Weights of a small mixture-of-experts language model, trained from scratch on English Wikipedia.
Size: 10 layers, vocabulary 8192.
Experts: 4 picks a token, a softmax router.
Below are experts of layer 2 (counted from 0) of a mixture-of-experts language model. Rows are named router (the router's row for the expert), gate (a neuron's input weights, with its number), up (a neuron's input weights, with its number), down (a neuron's output weights, with its number) and show model dimensions 0-127. Each number is 500 + 40 x the weight over its row's rms, rounded and kept within 0 to 999. Numbers have three digits each.
After each expert's rows: "raises" lists some tokens whose logits its average output raises strongly, later layers aside; "mostly gets" lists some tokens that are sent to it at least half of the time. This comes from a sample of Wikipedia text that the model never trained on.

# expert 219
router:517474463421522499520464458533556468528522544501541544496466481519496510479538480463482530458434464505496553499501569482521514451457504468490441444523451460584541445486559578464520562467496543509469516456561461504496523537518473424513475490531516475503535439562464477540485440532552555521433456522495506573497435529543534563565493417457450538541533560495549466492490434489562581470523
gate0:464495514470484484572506460503488535521528484539452466476547448489624498531567475516548471560455493476492520501476477490505490448484491527416511456566463511533467450514566502403467521410509542492494479464513538456482506523531512553500574518414492508546508474565526449540501550530523538557527532516514557487492577514442488538515437444470460491473494566436510542533460413533487578511528
up0:470477581486496520518504481504459462553532495468498542525590459476529541592567476460501472568413494475509513466522455488508495479469531509421535495526517476559487535487526522472498514440555495504529564466552553460518437547484554547437555469417469463515455487513542444523537473532509539538532549510492495506506504518438474476480463408362483503458496518494519508575546435480503529446490
down0:546515506459497488475491545472404505426469525462478464501542491576562517497517492541487543520490512454508493481483541622538552478524485505544557562463513535539576489521443605508475532447518505473511587467519485420524516466512527525522540578464469483514429521457488457454453507516479507481510453488503469500437491536483484454517511599462416526478482486402452541507443457498492467499490
raises: "vi", " surg", "hi", "ec"
mostly gets: " List", " Pre", " Te", " En", " Ta", " Av"

# expert 107
router:537463572458475505502504464530584536536459560454558484503430510524474470483527453506454429511440536535451535537495534526467516463444514432526461471497525572520511433511502544522557475465522495528463524551573470534466525541483513561523506498476509438583501421505522441473520469487576500441427457567542538566532447475576561544556501489497527521481529490476488467478548452474524473454548
gate0:507540483490511481534553562455447498531505443500500526470605623529485407488509496533491540502501430409505489525507485515447513485471582557490501466512522512449524493511514465443499495490547511519538494507527505503541479551536513536459549473547465484432502499494458522511515384510431481535503430533410491521448477483439542609449452482491524576473523512551441510518505508531472513518530
up0:508516490465505487483538583408486445519549502490489484471489589507492430498478510470480446470408443527502502520496488583493540432493543539553461513499522500429456530496489548505535545555537496538525470518558453496569450607500557546490542495456454520513537491545420520513499461504505484545480430550448472448449488423393511531457477476566532510482512460551498479468514471551505490482508
down0:464520451442521500537479603513458509492503489510550542443566528497477501468465446511459512538535480543503487405511511470537492398523492453441498525485507496514504535516527502498495512447575470571427473525475551569508486460476428456530547539513453490443542450514431578572466454538502574535540486593517478450438495588511484468508497515491489448534492534477454431527502470478541509516481
raises: " Territ", "ent", "erc", "ern", "sor"
mostly gets: " service", " Mel", " returned", " Min", "cast", " Fl"

# expert 68
router:534495554509516535475492501511545502520473556433553523522456499488501508453505454491460453557451541490441542564486537549508500440434573432548452473499516552537468434541425519539542515478529463547503480554569486547439539535467522515507504492564572494568541428521546453442519458493573486452434475571551527543481445454573557537538512463483486491491534518548458462533541497498524479521524
gate0:449552479472474521458501519460455470439504505469590492554557504488532534481478508516453518517502501493548528528451470547543495481465554500497528538474413530418436528511548469493487540506499499491458476518506480456497502427457465469461609459544539542535442575406546474478431535530431500556560484560490497527508507528557495577405536456489500541513526514540433553491554489517496517556507
up0:568495493465554550434507496579450524476474549567558479547536475492496545436489457469464541487556471483475507552464484518498429549453496508484469523450459555458482476488498448533532473578424513525613555458453486506459533447505505575414542523508547512436440514495539539442497520474492509533516569525495506534548483527567485574521469437519516499503537489447463501490518445539544473543532
down0:512492419430419546465462491517508552505437539476503537488499533466440517527543588508460443516462478472411511528511498502523536495517472536462495568458533455514464507461432553483580532513574538442500430445479548445481489444543583520532477564510454507533535544467504513519552516493544477481552504478456496558511556467438537526479477507470471546416450543497510526524576481517504520482565
raises: "sl", "friend", " cricket", "ock", "own"
mostly gets: " 1928", " Department", "37", " 1946", "36"

# expert 70
router:565452507502501519461452519524585468531530539476561488546442432467450545520565483453496430465486481468472463563540523521441498469461504546492547538539539552549476473546468513513529564446516480519488525561553440501433477565473514561452501493479549530476547450450526514456537464453552562557440557425563464555515526436503538493480458511424453459535518508490514469496505521528488525540452
gate0:463529467535498568530467513570430477511494558488526399511496475523480463586472560487429510531550536588474496481517512451481504462528466460473545457467478546549507470529494463536505545522496464424525455440483506503575518452516560467451543572507545430555498490493538514469457548485500590487506396434508553552515507484512505526465452578483505535511505498580481461464472494469497529542503
up0:556530578466472470520544565483462510487504413445502575516486489401422475464536417464480502464499493501539492467539475448500476542517572476542560534562560505460555578462486523506492552506551511557475498531452487528431575510514428484535470447488440509493479512516481506570431503484550438556479518520462503482421510535520452487521558428492525520518465467484489469544572521505497508483491
down0:468525461521485510486468441528505513515529503555509475456438486513537569488445515491534465439459547477530535529483495568502557475569466540460556538495522524513436509511483519541497535453463472511438526493550521440485490500417446508530501496601559516480485539487444513473563493438495547515452548403575502512555558504463499551460509513489451509503508498495494534481487512507637406478412
raises: "ia", "ina", "iful", "ine"
mostly gets: " A", " D", "A", " E", " C", " F"

# expert 139
router:466534496527550465519560506524571469560448527451570534475452484487445549519543436509456442529532479509470540531550482550532447525433536448522510518542511555519481441500505437539449471494545543531543498494515504524466503450484507474525543478515486466498503444489492480467516419431555442452438483559579567518565472540506537494500570540489552444497545441555434454497538444538479441482548
gate0:449491457551465543495574430491507441538482483529447523453515546447513552456570547435496462466582509511507533466446490484513493494485468514493525448501483494497455488472529523426518514569489492578524498538541432423495555474469517505578460427508514583536578436520460510516475510546445419487540570489519470487549394542499496507486484489475503546519514586516519541526455501513534467482470
up0:560491519462491425537435508488485512501533470498535497554509454500555429575405438528507529519444476479581527495471500553452510488516502493553461525495508513511561552510533493523503458487509541404497507480481509526545423534548459541460548559459478420510479587567523513521521486470524527507453490591477509462527622484503523496494482471576477452467459427514499440486469460504450507532507
down0:481409535500520536492478534524492515539505469505511565576498470487530549471517534564524462544474491509463485499474532469466550529507445503483525435529519511491552468497472571465409585590528414590505508544465537434481489506496490497535539488444475456404483504541469526538459382495498434477536533511498524496464501425525511468461537450501527503498453481582489551494467490461491473575466
raises: " their", " the", " Carlos"
mostly gets: "ing", "ng", "ary", "ical", "ting", "ism"

# expert 155
router:519476554513505533476472495508548508514469555434561538511453510488499511456508454504454461561450550475433537557489540555497493431429572425553462484496506551536472431528434511533557508484524476546500484564572480546449547529464507529520502493548562484570522429506535456435506471493572491440425469569549524535488448460571570536547519468488490488502547515547463464536530500488512483528519
gate0:504517464498486466491487517536492464490532494540473539459577488547459432496547507485488518524542424569528479520454489445460468555538451521428565504451488506516535628547525415497503510465518513533525482504436489477544500548573492422503520504540469529479475573475481544472504468511393524471541524479491553510522520538424488499391483468446529535484471538555557464479484579509462483532496
up0:542545528509468444484491538571520511531488489500540520536591505501423445536502600428472544466495446456486517562500537462462493472496518475476623474443495508524532517496473361511500490433519539541461507460523541451457489507466471546488514438477471522528477506520444570498524529543512530445459509493456538521482540455472568537532498513521486464553474571492450435550487472494482563514465
down0:532501500474454493480483540493501539457490497541497529479549564557533542548566503458540487535479508431573459416577465477584534477531474440504482461500433487549523560468512491510483444489529422530443517513500435540489514472448447467564461545476501476505441505519465506626493503498542521489487498501479491483526442572527514430477454485451505513577555498523544459450521518532466430581482
raises: "ead", "ility", "long", "ful"
mostly gets: " Hong", " Syria", " Austria", " Turkey", " Sweden", " Health"

# expert 47
router:515467552514518538479474491509550507534474559430561540517454501487497499454498456500455452556440535468446552563492539549502489439429566429549452481486505555540480437542435519540556518475525474545519473558566482544451537533469515526513499492550560480566534433504537442437527484491566486457432468567548529539470450456566561549540497474476489483490544509548464449537545497508517478517519
gate0:471543487492539477508488565517492494480556492423441443534528507485522482488460477473578504535487462459482493524514517446578482538575583581505574514555542448456459525457520510591482492478505498437497523486495452497562533491488583511500464523423463506463446539480458529529497526501406501524536484518439481462444527477561537481439483501458402494460455500552525510497509525585534461556519
up0:480509496467554487486418595487489496445528508494504466470563537421526467509482461527532507493527378468455440506458542529571514482583494453448558509582506487503469495432515483472499443503507483423592515497507534536551599512561471503534517516458504483528457452456494541464517493470471518562593427513500520467454550445520481509508491544471510469480532543512488545496497532458523449504459
down0:460468466499528457438506485507510531536467509575535525519507532523436531500448482440401496466398475484483494490547468532535552470568494479526560455490539477518422516490464531471546478538462395575504597524538545425504532561494469552516503544524472502450552546525529464493486488486446496486467450518519495559464512546476523547529504434591482481439467519482533478481452501422504536530521
raises: " pandemic", "ats", "ces", "ñ", "ST"
mostly gets: " Texas", " college", " California", " Independent", " Houston", " College"

# expert 180
router:510470504474520521588551443546482500428459537512527445473446515518541525552503444512509517457461505489486469512482523571575509474497513466581483475479474494472408431477505525499546459464535511529435445536564490462490511520512460526558467535533478469534466450539499419460537511541573453453434478465437538565522468456498576520484489486481562563450525498590492476481534530472405518511486
gate0:524540446489569521461417454460448493469463481562506440529519519436587499519559475504491519532503470483542448429524466363459544509545447505463554542488471520508495594491464451491483530472515546536532538498442506464489469550537522484443514464482477492503514574509465514513538484473514517449543477490464508467436537506426473476557495405526523481454519448513534561452444466519516456533543
up0:494530508447566495524431460508501521460491539609520496501511557493568522535543514492485488499459465606509495406505520449457507451463424521462503620575536457549456470497542482501455551504582516517536513510490476424439473532551554485529518500503435475540495496503501456480515451532553494526438432499465558532483512468462480486541420424469508499519493519480540474481472464488495448539508
down0:431471496529557447503545466515444451458534462544549447475489489531497497534543536521482528517469486491477520547507495455506499501531483524523529435462529463506451545505537590519526446533484631474440506451499555467469471572487526468558525575501492494549490487543531539466567507491557428458579524474480451524527534450476492454542462550564481500510466548460469412556509519458535423531458
raises: "ark", "atch", "ider"
mostly gets: "pl", " Sp", " sp", "yp", "mar", "sp"

# expert 252
router:581481483476520542487552435505459443512461562462511506502516553553523486506530468469430491525424472415481557544506530543546470466465529438570457503529505485478454448500506490558530479554488466492528519549573507448525553515496474524549446499468470533523465442515505513490585495471555427505451430479515498598402424495509560530507507481450482523535482521546466442533530527465499526449546
gate0:595457532497467530512503531498513473426516573485545494550509485533511449572491460512481462567529510468481495535550524423444541523532535468544475499476467563492517543525552434522529624507442496526485477488461581525542501465493539554432474476531401506563482500450502517559417522508546447506514467464494507499486463487498471517501491461427450549492531428513535521490466515547555463428525
up0:589482512484465533545523535466521456417506566437503520561541508521556422538506466473519521576498477472451478560558488459436541489533560464528539467481489511491505552537512417608516547506466505547497460491416559484550461491486541557469498466542439501541473496487454526575401529472532505494498430507516511579463476489543470509505509466466471542492511473467501480429482546468524536460496
down0:517432472579479497454469477504517481558464486490481496411497488519527529528415388419568503485522549514528413462489510506510496533523481594471510487591509500548488461552504559488494469477516502523414478539505465494531525503476463485490469553504472518487501513520462468505469544510458520445501549509467557461572591463392484479518497502562580539507441502512501452505537487520461573480533
raises: "irt", "isp", "ensive", "ics", "ical"
mostly gets: " sub", "inn", " Sw", " ext", " fl", " Sub"

# expert 36
router:511539585502517464549544451433446490540554441455520469487518489546485481494566441535482561492433485509533481533449510527504401427451543503570500468565461466456468449463482540464552545499547479526451530469548521540437496480497479542543463424527433516567536466539466463471500492527552495492468493492522549491492439566516562488522479405496529539526497516482473454525567454471499502527566
gate0:500569447517496544515449481498446453541440461536473512472514456508456486444519493530584520515529492660511413485464495524509396499481489511422510527513469495438543443495481533521542509477433524480504429499476557476520487482500485470534479587482497547587497498527472551509570527523485531491557509440529478517501510511506494538455514467478483514512497439467557432472551556548511505563556
up0:448448537479497460412485494458502540467543572499518472560509553464496499505506505478452473475470501365510592520559508473523593495571523488541477488489517526540489553500562512535467468528600503480480556526527470510514534525485520542465517409538506461413488504489505463495425482433506473490487520548499538492494489477503502476594505541523425511499489546546458564552437452483490500451468
down0:541511522510546545509503482521479457522467506529456480583510487516506442511538555459559497532462410598468520495473539435521518495570499562396539561461454518488520432498468519449534500511458495543501433529483588499488564483481512529478430494483472571556494505473581493431514505549473480484457493433516534438531500538482497472408548537466449473522521548495476500508447509490480530429554
raises: ")", ":", ";", "=", "|", "—"
mostly gets: " name", "ology", "Personal", " Education", " Name", " birth"

# expert 222
router:518451522458496547442483489510551408476503566482565537538427474499470452511491451485497496500459487535486507534505506524517513416451490501551543472510475529521505437543500485573533449540512477477466513542584479524527541475458469518524569452548577477509467425540513444448470482462575520512410454572580556557534498484546597485468492437466535539528527526491500532487480502473466479568528
gate0:540526536502490514553533571470439554543538410513465450523515472491504535543493527523438522461537557523584526424469494448501493551551501540450489497457480479535448560486486553522460546527469477481466471482470497574475485548505495482556500488507503491435513532516469557459539487422394483531562506536496523483550470480449378531420464467616496517493484482499506549527498500515501477544514
up0:482561457566541476467528487593458469496450563446524500531492480439501554486512525484529460510436490502442447553487469475513500480584516447547505480512588504450547506625520490470507451492473460441481463527531475480500498486507549559494562527386483567470476531453508501528501489508472441438502502499490480512512495555535572477526521519396525512439474497541558495485522524556442551516488
down0:476483483469573443493566452459497495493438548418473487608490483493535512518491507496552545566553502550485558505464531523577454531467473531445511419496595480509501503477463470498523489468535443538461407498481421513529486469483498487516509437543456549453467467501546453520506542535493534573528505519514518505525477463444486490485486542501562428526532439517522470497503582518403517473561
raises: "gi", "ti", "gu"
mostly gets: " T", " Li", " V", " Si", " Di", " Bi"